config = dict(
    n_layer=14,
    normalize_top_k=True,
    balance_loss=0.00399,
    init_std_router=0.0128,
    beta1=0.95,
    beta2=0.98,
)
Below are experts of layer 11 (counted from 0) of a mixture-of-experts language model. Rows are named router (the router's row for the expert), gate (a neuron's input weights, with its number), up (a neuron's input weights, with its number) and show model dimensions 0-63. Each number is 128 + 32 x the weight over its row's rms, rounded and kept within 0 to 255.
Before each expert's rows: a language model's description of what the expert responds to. This comes from a sample of Wikipedia text that the model never trained on.

# expert 12
It responds to: Nouns and adjectival modifiers
router [135 125 157 146 105 162 103 174 157 101 126 193 142 154 141 127 165 158 181  85 126 123  90 178 138 116 120 113 165 130 117 140 134 130 149 106 132 165 106  87 139  37 145 140 157 106 109 165 103  84 173 170 111 139 170  94 158 103 126 135 106 152 146 131]
gate0 [ 82 153 107 172 165 107 101  90 173 137 121 108 151 216 183 179 107 101 137 127 169  99  88 125  96  66  61 119 153  43 120 143 141 196  61  98 162 133 117  85 114 104 120  79 102 121 125  85  98 110  98 136 180 113  67  82 111 160 126 180 111 111 175 101]
up0 [134 135 173 167 145 134 165 132 125 139 164 147 135 141 181 147 102 110 128 122 180 138 101 102  68 146 146 122 165  56 171 158  98 157 159 119 137 120 129 129  85  96 132 138  98 119 129  98 125  46 126 135 125 139 109 112 129 114 184 113 128 161 125 111]
gate1 [123  85 106 101 136 131 119  50  93 164 155 187 106 153 134 163 157 146 172 146 105 151 135 128 197  80 100 138 179 145 101 110 148 129 146  84  93 132 127 124 140 162  79 175 121 157 123 112  69 172 108 106  82 146  98 159 173 148 180 111 105 148  71 145]
up1 [176  88 119 153 150 124 140 126 202 170 150 109  94 136 191 142 169 156 134 140 125 104 101 108 154 165  70 136 138 115 159 100 114 103  85 111 128 131 208 103 167 108  74 160  77 164 114 190 130 160  69  69 127 128 147 112 104 118  13 150 136 157 142 107]
gate2 [164  88 135 124 154 108 152 149 188 159 146 104 147 154  95 218 115  88 117 127  95 139 100  62 163 122 103  63 100 129 137 125  91 124 144 119 121 119 140 153 111 112 185 153 156  81 128 135  83 126  54 108 113  50 135 146 100 112 130 109 168 127 142 145]
up2 [ 89 125 141 111 106 142 157 140 134 142 133 147 115 165 190 104 119  90  93 192 107 108 142 191 122  99 140 141 134  99 176 134 157  60 134 159 194 145  89 110 157 204 122 177  69 129 172 102 156 132 124 163 136 141 144 117  78  98 117 128 112 130  87 110]
gate3 [155  88  94  80 117 172 124 114 120 177 176 140 149 139 118 155 170 164 170 109  92  65 110 135 142 131 161 142 130 136  96 153 104 111 123 163  96 144  75  79 127 114 193 164 175 161  81 105  99 143 151 189 101 154 151 147 141 133 168 140  83 151  79 159]
up3 [160 103 149 120  96 108 173 142 142 111 128 116 105 178 122 102 127 120 121 136 168 200 132 153 151 106 100 161 149 113  94 104 138 137 108  87 205 142 135 168  73 220 171 211 158 130 161 111 107 117 102 106 162 104 151 151 133 114 128 183 113 132 142 125]
gate4 [139  90 120 129 123 139  83  78  87 127 102 136 191 148 125  75 151 132 105  68 111 156 114 205 110  61 158 145 110 154 131 114 188 140 133 144 137 195 143 134 142 131 110  89  94  67 172 133 223 154 197 153 119  64  80 105 115 175 155  93 157 136 130 198]
up4 [148 125 134 124 119 166 155 100 154 157 123 113 132 182 106 124 105 120 124 165 100 108 184 122 136 148 113 148 123 200 143 157  61 152 172 137 187  97 176 131 111 134 181 196  76 156 135 140 108 133 105  92  85 157 156 159 122  87  94  72  88  72 130 128]
gate5 [139 108 157 143  66 117 163 188  71 149 119 167 154 129 113  74 145 130 144 149 153 198 113 113 174 122 142 141 139 161 130 146 121  93 150 100 160 157 190 174  80 165 175 112 173 114  47  97 118  93 150  98 101 152 171 117 165 112 129  95 118 146 100 169]
up5 [ 99  75  56  92 178  69 181 117 164 146 137  77 153 106 146  99  78  92  93 114 173 136 115 134 164  87 101 190  91 129 187 135 190 110 106  96 135 144 131  54 101 117 136 131 185 114 140  98 147 118 150 167 160 140  82 143  84 142 110 199 120 109 170 140]
gate6 [ 64 105 119 152 157 158 126 129 150 158 154 125 165  78 165 105 137 114 183 107 131 103  97  70 126 147 148  74 112 106 153 108  66 107  87 156  28  77 144 141 118  74 146 129 116 125 196 119  90 107 127 197 139 200 133  89 133 176 115  71 133 104 153 145]
up6 [158 161  98 158 170 134 141 152 203  64 181 122 138 140  81  95 135 145 138  64 140 146 133 120 138 177  57 128 119 100 138 122  91 106 119 132 109 149 134  65 143 126 124 117 135 127 100 161 106 102 156 128 179 187 156 122 137 171 118 152  42 184 159  79]
gate7 [156  99 150  92  64 156 114  91  31 170 131 153 100 192 114 109 163 115 150  96 113 162  98 114 126  89 170 109 170 101  81 173 105 166 145 139  61 135 185 166 130 127 171 153 185  78 147 124 146 136 121 108 203 141 121 109 137 107 117 160 143 140 101 157]
up7 [196  98 118 163 184 145 141 147 137 161 109  82 110  66 128 193  98 144 137 156 181 130 167 119 126 113 134 148 142 108 121 152  99  90 159 128 108 155 153 141 139 105 137 130 119 149 146 138 123 115 121  50 143 114 112 130 156 166 106 108 154  97 169 138]
gate8 [172 134 112 107 119 108  73 159 134 139 158 173 143 113 148 161 135 126 115 163  36  83  77 154 159 137  90 148 120 143  96 101  64  97  98  81 129 164 142 102 118 178  75 191 166  97 113 150  83 130 124 127 131 141 194 117 158  77 147 158  77 134 142 195]
up8 [175  86 129 122 154 136 113 107 145  98  27 126 140 212 184 106 103 133 111 123 129 142 194 145 110 108 146 151 107 124 147  70  85  97 113 147 180 164 148 125 131 178 116 161 180 112 172 133 137 165  84 123 162 154 120 115 148 124 124 178  76  91 135 122]
gate9 [ 89  46 194 109 170 166 123 147 126 140 149 122 127 146 131 124 126 104 186 188 141 126 123 102 144  95 142 104 136 148 127 149  82 164  92  88 180  63  95 154 179 147 116 147 148 119 139 130 159 115 146 172 130  99 168 152  74 107 160 148 166 141 100 132]
up9 [182 132 114 146 130 130 153 113 138 112 108 102 103 135 141 121 127 176 117 125 116 155 162 111 181 119 137 136 162 147 162  73 206 158 183 117 151  97 119 179 122 166 156  77 125 166 139 119  80 171  89 114 171 154 187 121 132 149 130 214 138 127 134 144]
gate10 [149 102 143 114 144 119 100 125 162 103 132 142 114  89 205 137 157 140  90  73 146 114 128 124 148 105 103 152 133  81 101 188 151 155  91 192 146 128 119 129 118 102 111 119 175 144 168 127 137  90 198  82  57 121 108 170 133 195 127 135  84  86 157 102]
up10 [152  86 105 155 103 192  97 172 168 134 112 117  90 126 120 125 165  56 134 148  88  94  72 113  59 179 107 101  87 127 138 114 160 118 153  99 128 107  99 123 163  93 135 128 123  63  61 124 145  97 126 101 115 142 100 172 123 122 139 128 115 151 141  98]
gate11 [121 115 186  92 102  79 184 139 114  95  75 146  90 108 134 136 142 131 183 184 146 163 172 150 139 153 158  81 128 145 169 143 154  90 147 114 102 160 127 162 122 115  92  77 117 109 148  93 182 153 159 101 129 132 141 151 157 142 149 154 149  84 118 123]
up11 [106  72 119  46 124 204  87 114 127 150 132 136 140  99 153 130  76 115 191 184 105  94 112 131  45 133  59 152 161 157  71 180 140 143 153  75  98 112 125 115 111 147  84 115 151 121  87 102 192 117  97 164  93  96 153 167 140 146 150 133 115 145 104 126]
gate12 [164  89 140 173  95 135 102 139 148 111  73 164  94 149 132 151 123 176 162 145  77 117 145 198 111  94 176 153 146 111 148 102  79 156 133 146  86 104 146  97 157  88 113  74 114 101 138 120 103  86 143 187 106  87 120 162 146 101 138 137  90 119  58 109]
up12 [123 153 141  66 115 172 122 135 130  69 166  93  98 154 123 122 110 153 105 137  99 116 120 148 181 135  96 130  53 152 161 154 176 114 157 156 182 138 118 143 112 160 115 138 173 149 119 118 142 177 152 127 128 101 138  42 190 176 123 143 169 171 143 146]
gate13 [ 80 133 116 166 136 143 149 147  88 113 162 142 102  78 125 161 144 190 180  79 133 142 137 164 129 154 129  67 108  95 123 137 139 155 132 138 107 135 146 111 101 194 178 164 112 158 160 115 102  97 161 168  61 144  81 170 118  64 148  73 150 193  92 116]
up13 [116 210 181 158 121 147 138 112 155 103 128 141 171 123 113 175 140 138 130 127 105 112 189 120  78 133 112 146  77 144 123 154 160 153 147 153 134 193 173 112 115 135  79  95 102  94 100 133 121 180 140 100 174 108  95  94 107 159 131 173  31 123 149  99]
gate14 [129  94 149 171 110 164 154 125 112 118  99 132 149 103 116  65 130 126 173  83 134 136  92 130 129  79  81 100 168 117  86 168 108 186 179 139 198 143  72 143 110 150 154 150 121 137 104 132 175  69 137 173  78 175 117 173 184 165  86 150 141 178 106 183]
up14 [123 156 109 124  92  79 170 126 100  85 111 121  87 155 147 110  71 123 156 149 168 131 176 119 176 114 152 144 177 105 173 208  96 110 180 122 114 124 179 103 120 119 141 148 123 145  75 170  57 139 176 171 134 132 113  89 155  83 138 180 107 127  84 159]
gate15 [126 121 164 133 117 152 146 139 134  65 143 148 115 143 123 138 139 116 148 179 135 121 137 151 160 102 136 143 103 143 157  78  99 137 126 121 158 138 101 195 134  72  64  63 120  98 165 163 163 141 126 136 124 130 141 102 131  90  74 129 126 172 125  94]
up15 [138 124  81 160 149 162 125 121 149 117 144 138 111 151 104  99 123  99 108  99 117 218 100 171  98 139 121 150 141 158 136 123 159 196 102 174  81 142 107 177 103 132 141 159 161 102 155 152 121 166 145 213  88 153 172 110 135 130 114 121 100 160  94 123]
gate16 [125 118 105 100 131 110  63 150 100 110 185 123 139 183 184 123 194 159 105 104 131 189 116 143 147 162  97 164  67 146 138 104 129 123 164 133  84 118 113 119 139 148 160 133 145  99 142 158  98 145 112 158 105 129 131  96 126 105 170  84 174 115 189 145]
up16 [ 54 116 131 127 144 132 122 126 143 117 151 110  92  80 151 109 153 132 167 133 119 113 113 108 106 173 101  92  89 146 128  84 104 149 149 111 124 155  99 116 136 151 127 136 132 100  92  52 178  58 104  86 136 173 131 191 119 124 155 109  95 207 110 104]

# expert 10
It responds to: Verbs and clause pronouns
router [108  99  92 112 162 180 109 160 112 146 105 135 164 169 147 135 188 138 124 107  99 116 148 144 157 131 112 181 172 187 101 141 146 117 112 161  96 157  93 149  67  80 173 105 118  99 127 176 125  91 175 159 137  83 206 114 147  70 178  95 148  84  57 150]
gate0 [136 113 106 109 141 121 199 134 142 120  96 155  83 156 168 145 139 164 133 118 139 166  86 123  69 152  98 106 158  94 112 116  84 153 103  54  87 176 127 151 115  85 197 113 112 116 105 144  69  86 138 104 143 189 132 139 195 161 107 111 115 133 101 106]
up0 [113  75 134 162  54 117 194 113 138 156 127 189 136  78 103  79 119 119 112 154 133 121  98 110 175  61 127 135  83 139 197 156 153 144  15 152 176 148 137  67 121 156 106 177 101 143 144 104 145 124  94 139  88 124 138 109 109 141 151 123 131 164 165  76]
gate1 [130 185 144 139  60 133  91  90 196 213 108 148 167 174  98 122 157 155 152  48 107 100 232 133 108 149 112 146 121 139 202 102 175 150 107 112 146 136 153 109 125 103  81 133 124  35 141 101 126 135 162 148 171 151  89 130 132  79  98 116  82 164 130  72]
up1 [109  80 147 113 134  95 117 120  97 124 101  95  26 144 121 133  97 134 144 141 139 118 132 102 122 181 127 116 110 169  80 128  93 139 121 123 183 154 179 160 168 136 132 119  95 130 149 131 135  78 166 158 155 126 140 156  86 178 141 124 165 125 124 144]
gate2 [102 106 132 101 148  84 135 180 109 182 144 146 140 157  82 106 155 120 112 145 121 126  80 174 131 119 169 117 115 150 163 120  86 116 140 149 116 169 119 107 109 167 133 200  70 196 157 133 168  92 102 125  72  98 118  89 188 109 129 134 120 143  95 103]
up2 [103 113 124 139 141  89 113 104 108 132 100  88 102 154 158 136 101 165 112 199 149 128 109 176 134 123 135 205  71  84 212 204 145  63 181 153 129 131 166 101 140 107  67 187 144 158 129 109  73 189 187 166 132 160  71 186 135  89 126 118 175 105 142 132]
gate3 [164 139  86 101 115 132  83 121  87 115 144  99 180 141 137 114 149 101 106 115 134 108 109 159 168 117  99  82 135 104 118  87 142 108  75  39 165 134 107 135 144 176 155 111 122 126 131 130 160  94 112 159 147 169 129 102 182 137 166 132 181 134 131 160]
up3 [123  84 145 148 177 146 127 133  48 112 124 162 125 159 124 105 168 180  83  87 108  97 100 113 178 116 182  80  80  62 151 170 111 114 131 128 113 166 132 124 136 101 154 128  87 131 142 163 106 155  95 173 179 158 168 148 131  31 111 138  99  95  95  87]
gate4 [114 169 164 150 131  96 154 110 129  81 118 144 183 140 144 125  95 132  63 175 150 167 123 155  99  93  93 161 147 151 146 128 144 133 152 181 180 135 171 143 183  86 122 155  90 123 191 101 121  70 138 156 113 167  82  98 158 144 166  65 179 126  87 127]
up4 [124 105  90 128 178  79 131 161 133 138 144  92 115 140 101 176 130 169 153 102  74 152 140 157 105  93 118 137 166  85 151 133 162 102 132 165 102 188 152 115 119 103  74 118 128  65 150 113 123  98 126 159 118 103 162 138 100 130 123 115 121  95 154 161]
gate5 [125 120 116 109 135  96 173  60 124 164 150 147 131 147 133 104 124 105 111 166  92  97  85  87 151 119 147 113  89 120 166 148  94 180 119 158 133 174 111 186  95  67 168 126 170  59 134 101 142 139 154  84  95 139 117 198  87 122 198 114 108 130 132 109]
up5 [168 125 129 110  88 221 132 131 162 171 134 152 155 211 117 131 134 121 169 149 109 113 140 113 128 152 122 108 111 101  84 177 126  57  90 130 141 147 135 160  82 222 114  91 100  89 125  98 115 122  48 155 179  32 140  98 154  69 170 172 162 133 136 145]
gate6 [127 130 147 118 106 104 116 141 103 127  53  86 147 126 102 146 118 170 127 113 115 146 128  57 150 140  92 162 117 140 154 137  75 149 155 101 130 117  61  85  77 151 188  95 115 108 154 118 149 168  98 128  94 105  79 153 147 132 151 141  60 138  85 130]
up6 [ 60 125 140 164 125  59 143 159  83 136 141 137 111 131  62 135 169 150  69 153  91 123 123  50 131 169 130 119  98  93 161 113 176 144 105 143 171 101  65  90  97 155 118  87 144  87 162 114 152 114 103 104  73 112 156 135 174 154 108 138 115 113 196 194]
gate7 [107 100 116 102 109 187 155 142 105 145 145  94 124 172 152 128 125 131 151 165  94 132 122  98 157 116  63 147 110 105 145 150 112  85 133 164 162  84 124 137 176 123 105 175  74 163 118 189 133 116 150 117  94 114 120 123 150 105 167  84  99 135 124 207]
up7 [157 138 137 150 102  86 162 112 150 126 107 167  94 129  67 122 101 143 110 106 135 155 118 130  65 121 157  91 135 115 187 141 125 172 179 175 114 119 138 129 100  93  96 196 123  69 183 142 163  79 109 167  76 121 142 145 186 124 130  94 104  63 143 169]
gate8 [124 122 122 135 124 108 107  94 139 171 113  90 129 140  84 130 173  88 163 113 100 136 170 152  72  78 199 155 138 140 182 145 102 115 154 161 127 103  66 105 142 163 165  67 157 157 124 128 138  49 131 153 123 164 138 142  70 109 148 125 162  60 160 142]
up8 [117 142 112 100 146 161  72  93 167 124  54 121 171 118  67 164  93 110 114 102 104 145 130 137 109 168  84 157 140 143  81  95 135 155 127 108 140  85  86 103 154 106 123 140 100 167 128  82 132 144 150 118 148 112 122 166 124  95 146  96 118 129 131 129]
gate9 [110  82  53 147 155  84  93 141 140 177 139 172 130 154 168  92 110 169  44 107 103 154  60 159  52 134 131 119 150 141 159 100 120  65 141 134 165 110 134  94  75 201 140 122 157  59 118 134 133  93 107 112  75 119 125  62 121 124 148 162 155 131 168 220]
up9 [128 154 131 168 139  96  89 192 184 176 128 113 144  71  99 141 156 124 101 122 107 166 177 126 144  82 190  77 112 128 106 123  90 162 132 151  90 144 104  91 138 171 102 143 120 211 139 140 150 154 159 140 148 110 173 159 123  99 160 122  58 143 117 135]
gate10 [128 151 143  98 162 139 103 153 115 157 152 132 123 136 160 101 131 178 105 150  98 126 122 152  65 164 143  84 141 140 116 142 102  94 104 157 116 150 130 134  64 127 141 117 122 109 129 149 100  92 176 149 156 132 102 122 127 129 104 127 159 192  91 126]
up10 [132 136 106 128  95  90 190 103 114  95 128 155 114 138  96 190 127  86 139 133  99 126 107 131 150 159 150  94 110 115 123 148 147 105 109 123 124 163 149 116 173 130 142 181 161 136 161 142  69 150 147  89  66 155 102 125 133 216  62  80 166 131 159 159]
gate11 [ 99  90  98 111 207  84 162 138 105 137 147  87 107 102 148 118 186  98  83  70 159 172 120 182 159  60 119 109  81 156 164 170  56 150 107 150 134  52 156 120 124  72  57 131 137 121 164 119 150 175 188 152 125 150  90 169 178 145 118 163 145 154 159 127]
up11 [122 110 154 118 110 113 150 124 120 114 159 175 136 141 175 130 127 153  74  78 148 130  58 129  89  85 147  85 139 178  70  72 155 178 100 129 141 111  74 175 131 110 128 160 125 116 139 121 138 184 164 100 102  89 112  90 100 136 120 114  76 183 177 159]
gate12 [ 93 139  82 132 155  99 148 176 106 107 172 156  95 105 117 138 155  43 175 152 148 130 132 114  96 106 122 155 147 158  94 204 156  98 145 123 140  41 137 170 107 154  89 160 115 121 129 115 120  69 109 127 129 131 128 196 149  93 170 155 163 229 146 155]
up12 [164 168 122 144 146 152 148  62  96  83 141 105 101 110 102 139 152 176 124 109  95 127 181 156 172 147 150 179  88  85 193 168 184 114 129 177 196 131 101 133 135  91  72 130 160 121 156 154 146 103 157 128  94 147  88 180 159 102  89 144 168  98 157 115]
gate13 [134 131 106 129 114  75 121  92 162 143 180 156 132 116 148 113  96 111 126 147 136 108 116 115 145 162 201  77 109 175 163 124 119 181 158 160 128 138 132 127  99 155 107 125  83 131 183 117 203 149 106 159 107 130 135 120 123 166 133 137  78 107 188 145]
up13 [170 146 150  92 168 179 197 121 144 123 151  97 152 157 110 127 128 110  88 112 137  91  71 118 151  63 132 148 154 120 140 117 137 173  73 124 149 158 106 144 163 109 103 138 167 181 156 170  95 117  87 109 155 105 128 109 144 140 168 155 114 142 145 157]
gate14 [205 151 108 113 142 116  93 156  80 182 106 205 101  96 124 166 147 162 113 128 149  88 107 115 169 115 134 133 189 176 118  64 125  87 134 155 119 103 126  56  74 169  97  87 121 110  80 135 149  80 132 175 115 139  94 101  82 176 126 107 123 143 142  83]
up14 [143 148 147 174  79 155 143 128 152 162  65 112 103 150 121 102 121 152  92 154  51 169 134 110 104 149 169 163 181 144 138 119 170  93 179 142 145 154 180 140 114  92 168  95  86 103 133 174  50 117 122 179 112 147 177 203 131  76 152 143 135  98 166 121]
gate15 [112 119  97 129 108  82 139 126 158 168 149 147  72 155 136 154 112 101 159 174 135 120  73 113  67 124 169 158 156 130 174 160 158 102 110 146 111 185 110 149 131 144  88 144 142 162 130 107 174 132 104 122 111 108 156 178  73 125 119  91 138 109 147 137]
up15 [139 117 187  89 168 127 194 164  99 130 130 102 133 136  84 177 142 186 106 123 160  93 127  89 207 106  99 175 132 104  62 114  94 128 135 129  73 177 122 102 101  86 191 147 159 189  93 189 155 122 123  91 122 178 142 135  85 133  76 103 120 102 176 131]
gate16 [132 108  82  69 165 149 168 133 115  99 127 163 117  96 156 171 102 161 110 146 142 124 169 169 164 140 187  96 134  87  60 182 112 167 149  92 180 130 223 113 175  99 167 136 120 166 143 104  73 100 129 150 113 132 143 158 103 154 138 102 160 153 142 125]
up16 [ 92 122 154 103 124 138 130  77  76 143 155 120  99 128 136 121 141  69 118 113 161 148 161 107 103 160 163 167 104  69 146 101 117 191 130 165 103 162 171 135 175 123 115 103 171 178  85  78  77 124  76 135  61 167  89 136 140 120 137 138 124  99  91 112]

# expert 7
It responds to: Person first names
router [ 95 127 102  61 127 109 131  97 104 155 130 113 119 173 120  86 123 143 144 133 106  94 108 130 144 147  64  66 138 162 128 137 101 142  89 122 109 121 146 145 102 207 136 115  52 115 106  95 142 192 116 141 158 113 105 205 159 156 103 120 111 104 152 112]
gate0 [ 69 134 113 109 135 158 172 143 194 108 129 114 128 148 129 111  71 161 144 144  95 190 152 136 145  45 153 177 135 157 105 123 175 129 133  94 117  96 102 152  93 150 251 154  92 124 102 114  83 117 119 145 123 155 196 120  94 144 117 139 167 176 120 104]
up0 [100 104  99 150 168 109 148 125 137 110 251  67 129  82 130 121  80 176 112 149 123 148 122 185 161 117 168 142 125  91 167 148 143  98 131 107  63 157 144 126 153  69 157 124 116 202  93 142 128 126  63 157 131 146 101 128 136 103 108 112 148 131 184 151]
gate1 [100 160 189 148 111 134 117 144 151 127 115 131 153 124 176 117 151 131 110 171 135 150 164 150 115  93  68  83 123 120 127 203 139 119 130  93 122 121 138  76 104 101 142  95 118 158 186 112  98  86  89  91 162 128 147 109  94 120 118 159  89 164 124 145]
up1 [172  98 125 128 117 115 134  96 148 125  68 171 148 137 187 169 142 121 125 124  92 165 166 157 111 130 146 100 170 158  96 101 103 134 128 125 137 128 139  29 133 126  83 143  91 193 138 166 106 169 132 118 130 145  97 151 147 147 101 161 167 110 111 198]
gate2 [152 162 116 174 141 150  86 145  98 144 116 102 136 118 132 137 153  65 111 167 119 143 148 123 100 142 112 112 136 171 105 106 117  70 100 143 145 200 134 116 134 159 145 167  97 112 170  71  85 162 112 112  95 106  55 157  73 168  88 152 136 100 126 116]
up2 [118  68 129 115 124 195 136 149  98 134 143 129 159 135  76 153 192  61 169 148 130 145 204 113 150  81 134 126 185 144 100  98 131 156 131 134 101 160  98 121  93  83 112 104 150  98 128  85 149 149  95  83 118 187 152 108  85 161 117 165 130 127 142 111]
gate3 [148 109 163 150 134 123 158 126 189 118 169 157 124 117 159  86 119 147  79  97 211 153 144 188 136 161 157  97 181 105  88 105 105 165  57 130 103 157 163 124 148 132 129 122  99 146 153 122 136 135 111 101 135 134 136 184  58 172  63 157 118 128  87  52]
up3 [138 188  92  95 154 124  94  79 178 167 109 127 152 153 127 129 139 144 117 154  80 166 170 150 128 108 171 136 125 140 152  88 121 110 184 126  97 131  75 152 146 164 139 119 136 149 138  91 171 135 190 131 135  91 110 110 130 149  98  89 136 149 115  76]
gate4 [139 125 128 132 112 170 113 191 126 165 109  80 158  88 149  83 111 183  82 138 197 142 113 113  95 152  62 127 118 123 165 125 156 125  98 104 184 126 125 111 114 191 118  91 135 140 119 104 117  83  85 167 129 152 114 130 131 150  75 170 145  47 113 101]
up4 [ 87 141 156  96 131 129 122  80 137  91 112 137  84 130  98 154 185 117  78  72 145 174 110  98 100 113 129  51 130 114  63 133 127 128 143  80 114 125  91  95 158  85 145 108 124 125  81 123 168 101 145 131 156 149 111  91 104  98 161 132  89 121  57 111]
gate5 [140 123  99  91 172 136 107 136  95 137 113  93  89 120 116 163 152 123 124 110 168 146 110 159 138 150 110 134 120 189 129 147 153  74 142 108 115 114 130 138  86 118 171  63 131  99  91 119 160 198 120 135 111 107 124 141 185 176 135 168 108 123 154 155]
up5 [ 70  89 166 107 123 130 182  97 146 152 139 112 134 115 220 129  99 150 166 124  87  92 148 110 189 137 143 100 120 167 198 120 100 146  68 106 112 168  90 141 122 126 140 163  93 126 125 104 126 150 154 140 107  57  95 136 163 121 148 114 115 101 147 129]
gate6 [140  74  83 137 146 123  84 123 181 152 113 103 136 137 131 151  46 139 190 161  88 121  89 106 232 143  96 160  74 167  98 126 115  94  84  27 106  68 168 182 178 119 164 176 153 114 192 176 106 115 157 134 105 128 111 102 170 182 168 138 160 135  91 140]
up6 [140  91 135 130 105 161 138  75 106 121 120 123 205 110 143 100 113 148 102 159 105 181 133 104  48 169  98 148 102 131 125 149 109  67 105 143 112 131 140 127 121 158 109 119 152 168 124 128 188 105 140  72 129 183 106 141 157 125 138 188 117  89 137 116]
gate7 [158 172 159 109 140 114 138 132 162 129 155  63 144 152 105  88 144 169 134 127 128 119 103 146 126  68 109  69 138 196 113 133 158 140  64 124 105 194 127  64 161 132 142  86 154 107 140 124 124 161 116 147 132 164 162 176  72  99 130 108 186  98 157 129]
up7 [134 126 130 137 163 174 153 119 159 126 163 118 116 174 163 145 134 175 120  55  97 152 161  84 185 124 100 150 126 109 102 140  93 104 131  97 144 131 122  57 162 125 105 157 138 115 156 144 120 162 113 186  99 151 118 170 136  83 197 126 140 103 151 151]
gate8 [124 117 102 131 120  95  93 157 161 141 157  86 155 133 109  86 152 120  84 143 196 109 107 148 133  83  46 170 115 107  76 120 105 110 123 144 145 168 157 162 136 154 162  73 146 124  58  61 168 114 132 132 106 119 157  89 147  94 195 103 113 160 119 102]
up8 [ 84 173 118 124 136 112  84 105 155 112  58 166 145 181 149 136 145 148  49  67  80  80 128  79 183 140 187 127 159 114 171 146 113  93 128 149 151 162  95 118 128 145 149 146 155 126 185 129  83  81 174 143 140 162 175  74 109 140 120 126  99 134 153  94]
gate9 [ 84 137  77  89 167  86 160  60 147 154 160 114 175 130 138  94 211  91 139 141 117 129  95 170 130 176 165 169 134 123 119 145 175 130 123  94 138 169 166 108 132 153 134  95  95 139 156 165 104 134 129 129  68  79 135 122 115 166 129 161 114 137 116 159]
up9 [ 84  95 129 107 134 106 161 151 174 146 133  84 148 108 138 145 138 148 146 133 117 103 124 112 137 122  79  98 107 129  95 171 142 141 107 100 133 133 156 141 127 155 169  89 121  97  95 119 140 138 105 175 126 102 145 118 178 146 121 126 169  54 128 102]
gate10 [ 84 117 144 132 141 126 134 126 151 138 109 131 193 113 154  55  40 176 135 132 141 124 154 122 143 138 172  93  90 137 165 105  80  98 112 156 181 129 166 135 149  91 153 170 132 123 153  21 164 116 119  17  68  84 106 151  92 178 158 125 174 151 149 137]
up10 [117 116 136 164  93  94 167 109 148 111  97 188 147 140  90  99 105 198 113  98 130  86 117 151 118 103 108 115 132 100 127 124 120 154 142 133 150 137 137 145 127  95 127 172 123 157 141 160 143 132  95 150 129  90  97 118 155 176  95 175 116 136 158  94]
gate11 [112 150 178 110  91 195 108 189  54 109 149 147  73  98 100 167 167 104 150 123 115 109  95 133 111 122 225 140 149 148 145 130 119 105  86 137 144 121 151  84 185 116 115 116 188 196 117 113 144 106 130 156  94 140 107 115 163 123 114 123 124 146 122  93]
up11 [170 117 183 144 119 129 116 139 156  88  84 128 155 152 170  93 101  79 106 174 120 154 126 101 113 166 142 162 125  77 120 105 154 145 120 113  80 142 108  91 186  77 114 126 187 102 124 121 141  95 158 137 134 110 113  80  86 120 180 139 187 107 121 162]
gate12 [137  91  56 162 123 111 131 119  80 147 137 182 111 137 102 177  98 129 167 118 128 154 135 137  87  96 158 150 160 160  56 148 107 125 140 132 122 120 137 120 176 130 135 144 138 161 158  88 132 116 142 107 104 103 123 122 111  91 144 154 111 152 105 141]
up12 [148 152 175 108 133 138 119 158 161 205 116 116 149 125 149  40 174 132  88 144 119 108 107 175 118 106 114 150 129 111 153 148 151 130 157 106 153 147 140 171 119 102 120 170 117  90 157 129 169 158 148 139 144 133  57 113 121 116  69  78 112 124 121 125]
gate13 [ 75 146 163 120 130 146 140 119  97 116 165  95  55  97 109  79 157  97 114  90 148 164 126  95 200 178 108 116 125 107 130 159  47 131 109 175  99 119  98 114 114  91 125 157 187  93 125 160 160 140 131 164 123  50 167  84 177  81 168 150 136  79 100 122]
up13 [101 126 147 190 104 144  94  93 143 112 157 130 171 117 157 134 163 168 157  99 171  77 162 200 126 124 135  75  78 110  97 105  69  91 147 122 183  87 113 121 118 140 132 160  60 137 151  87 127 148 147 133 153  70 165 106 184 103 171 151 140 195  70 102]
gate14 [ 83 159  68 190 132 113 136 160 108 107 105 117 128 133 129  87  94 160 165 133 176 131 157  90 132  74  84 134 122 106 162 135 140 163  84 119 121  65 144  99 112 123 128 111 123  61 179 134 138 160 147 127 101 133 129  96 121 121 148 134  94 122 167  82]
up14 [ 98  82 136 136 148 125 119  48 185 134 104 139 136  88  81 203 100 106  74  86  69 129 175  86  55 144 111 169  93 100 153 146 126 133 123  72 219 139 188 129 120 128 157 164 126 122 128 144 107 125 140 137 177 167 206 118 138 104 188 106 160 163 145 175]
gate15 [ 40 139 170  78  82 107  63 149 170 201 163 126 153 148  89 112 146 105 145 163  72 150 122 162  94  76  74 118 148 173 116 170 144 223 122 148 158 112 112  86 179 139 142 142  60 101 189 113 173 123 105 204 122 124 206 160  90 152 124  88 167 144 221 111]
up15 [153  83 175 102 164 115 166 158 128 125 157 143 108 117 153 120 134 126 139 144 122  61 141 173 121 108 105 110 155 144 149 164  95 220 171  86 211 144 149 112 154 133 139 127 168 109 130 164 120  78  57 164  93 147 100 103  91 143 163 182 141 140  78 133]
gate16 [120  71 122 109  97 121 128 189 110 181 140  86  98 127 108 132 123 131 117 158 156 123 125 113 136 109 195  70 144 141 165 128 235 148 111 158 101 104 101 135 125 152 152 108 106 124 133 112 140 149 126 128 130 135 139 191 143  84  76 126 118 115  91 137]
up16 [122 190 131 211 145 194 126 129 120  79 164 159 111 194  76  83 102  91 117 162 129  96 127 122 158  93  85 141  87 160  77 118 149 110 139 131 157 180 143 156 113 124 154 116 122  98 128 158  90 179 168  81 107 136 180 164 157 158 153 116 133 182  77 132]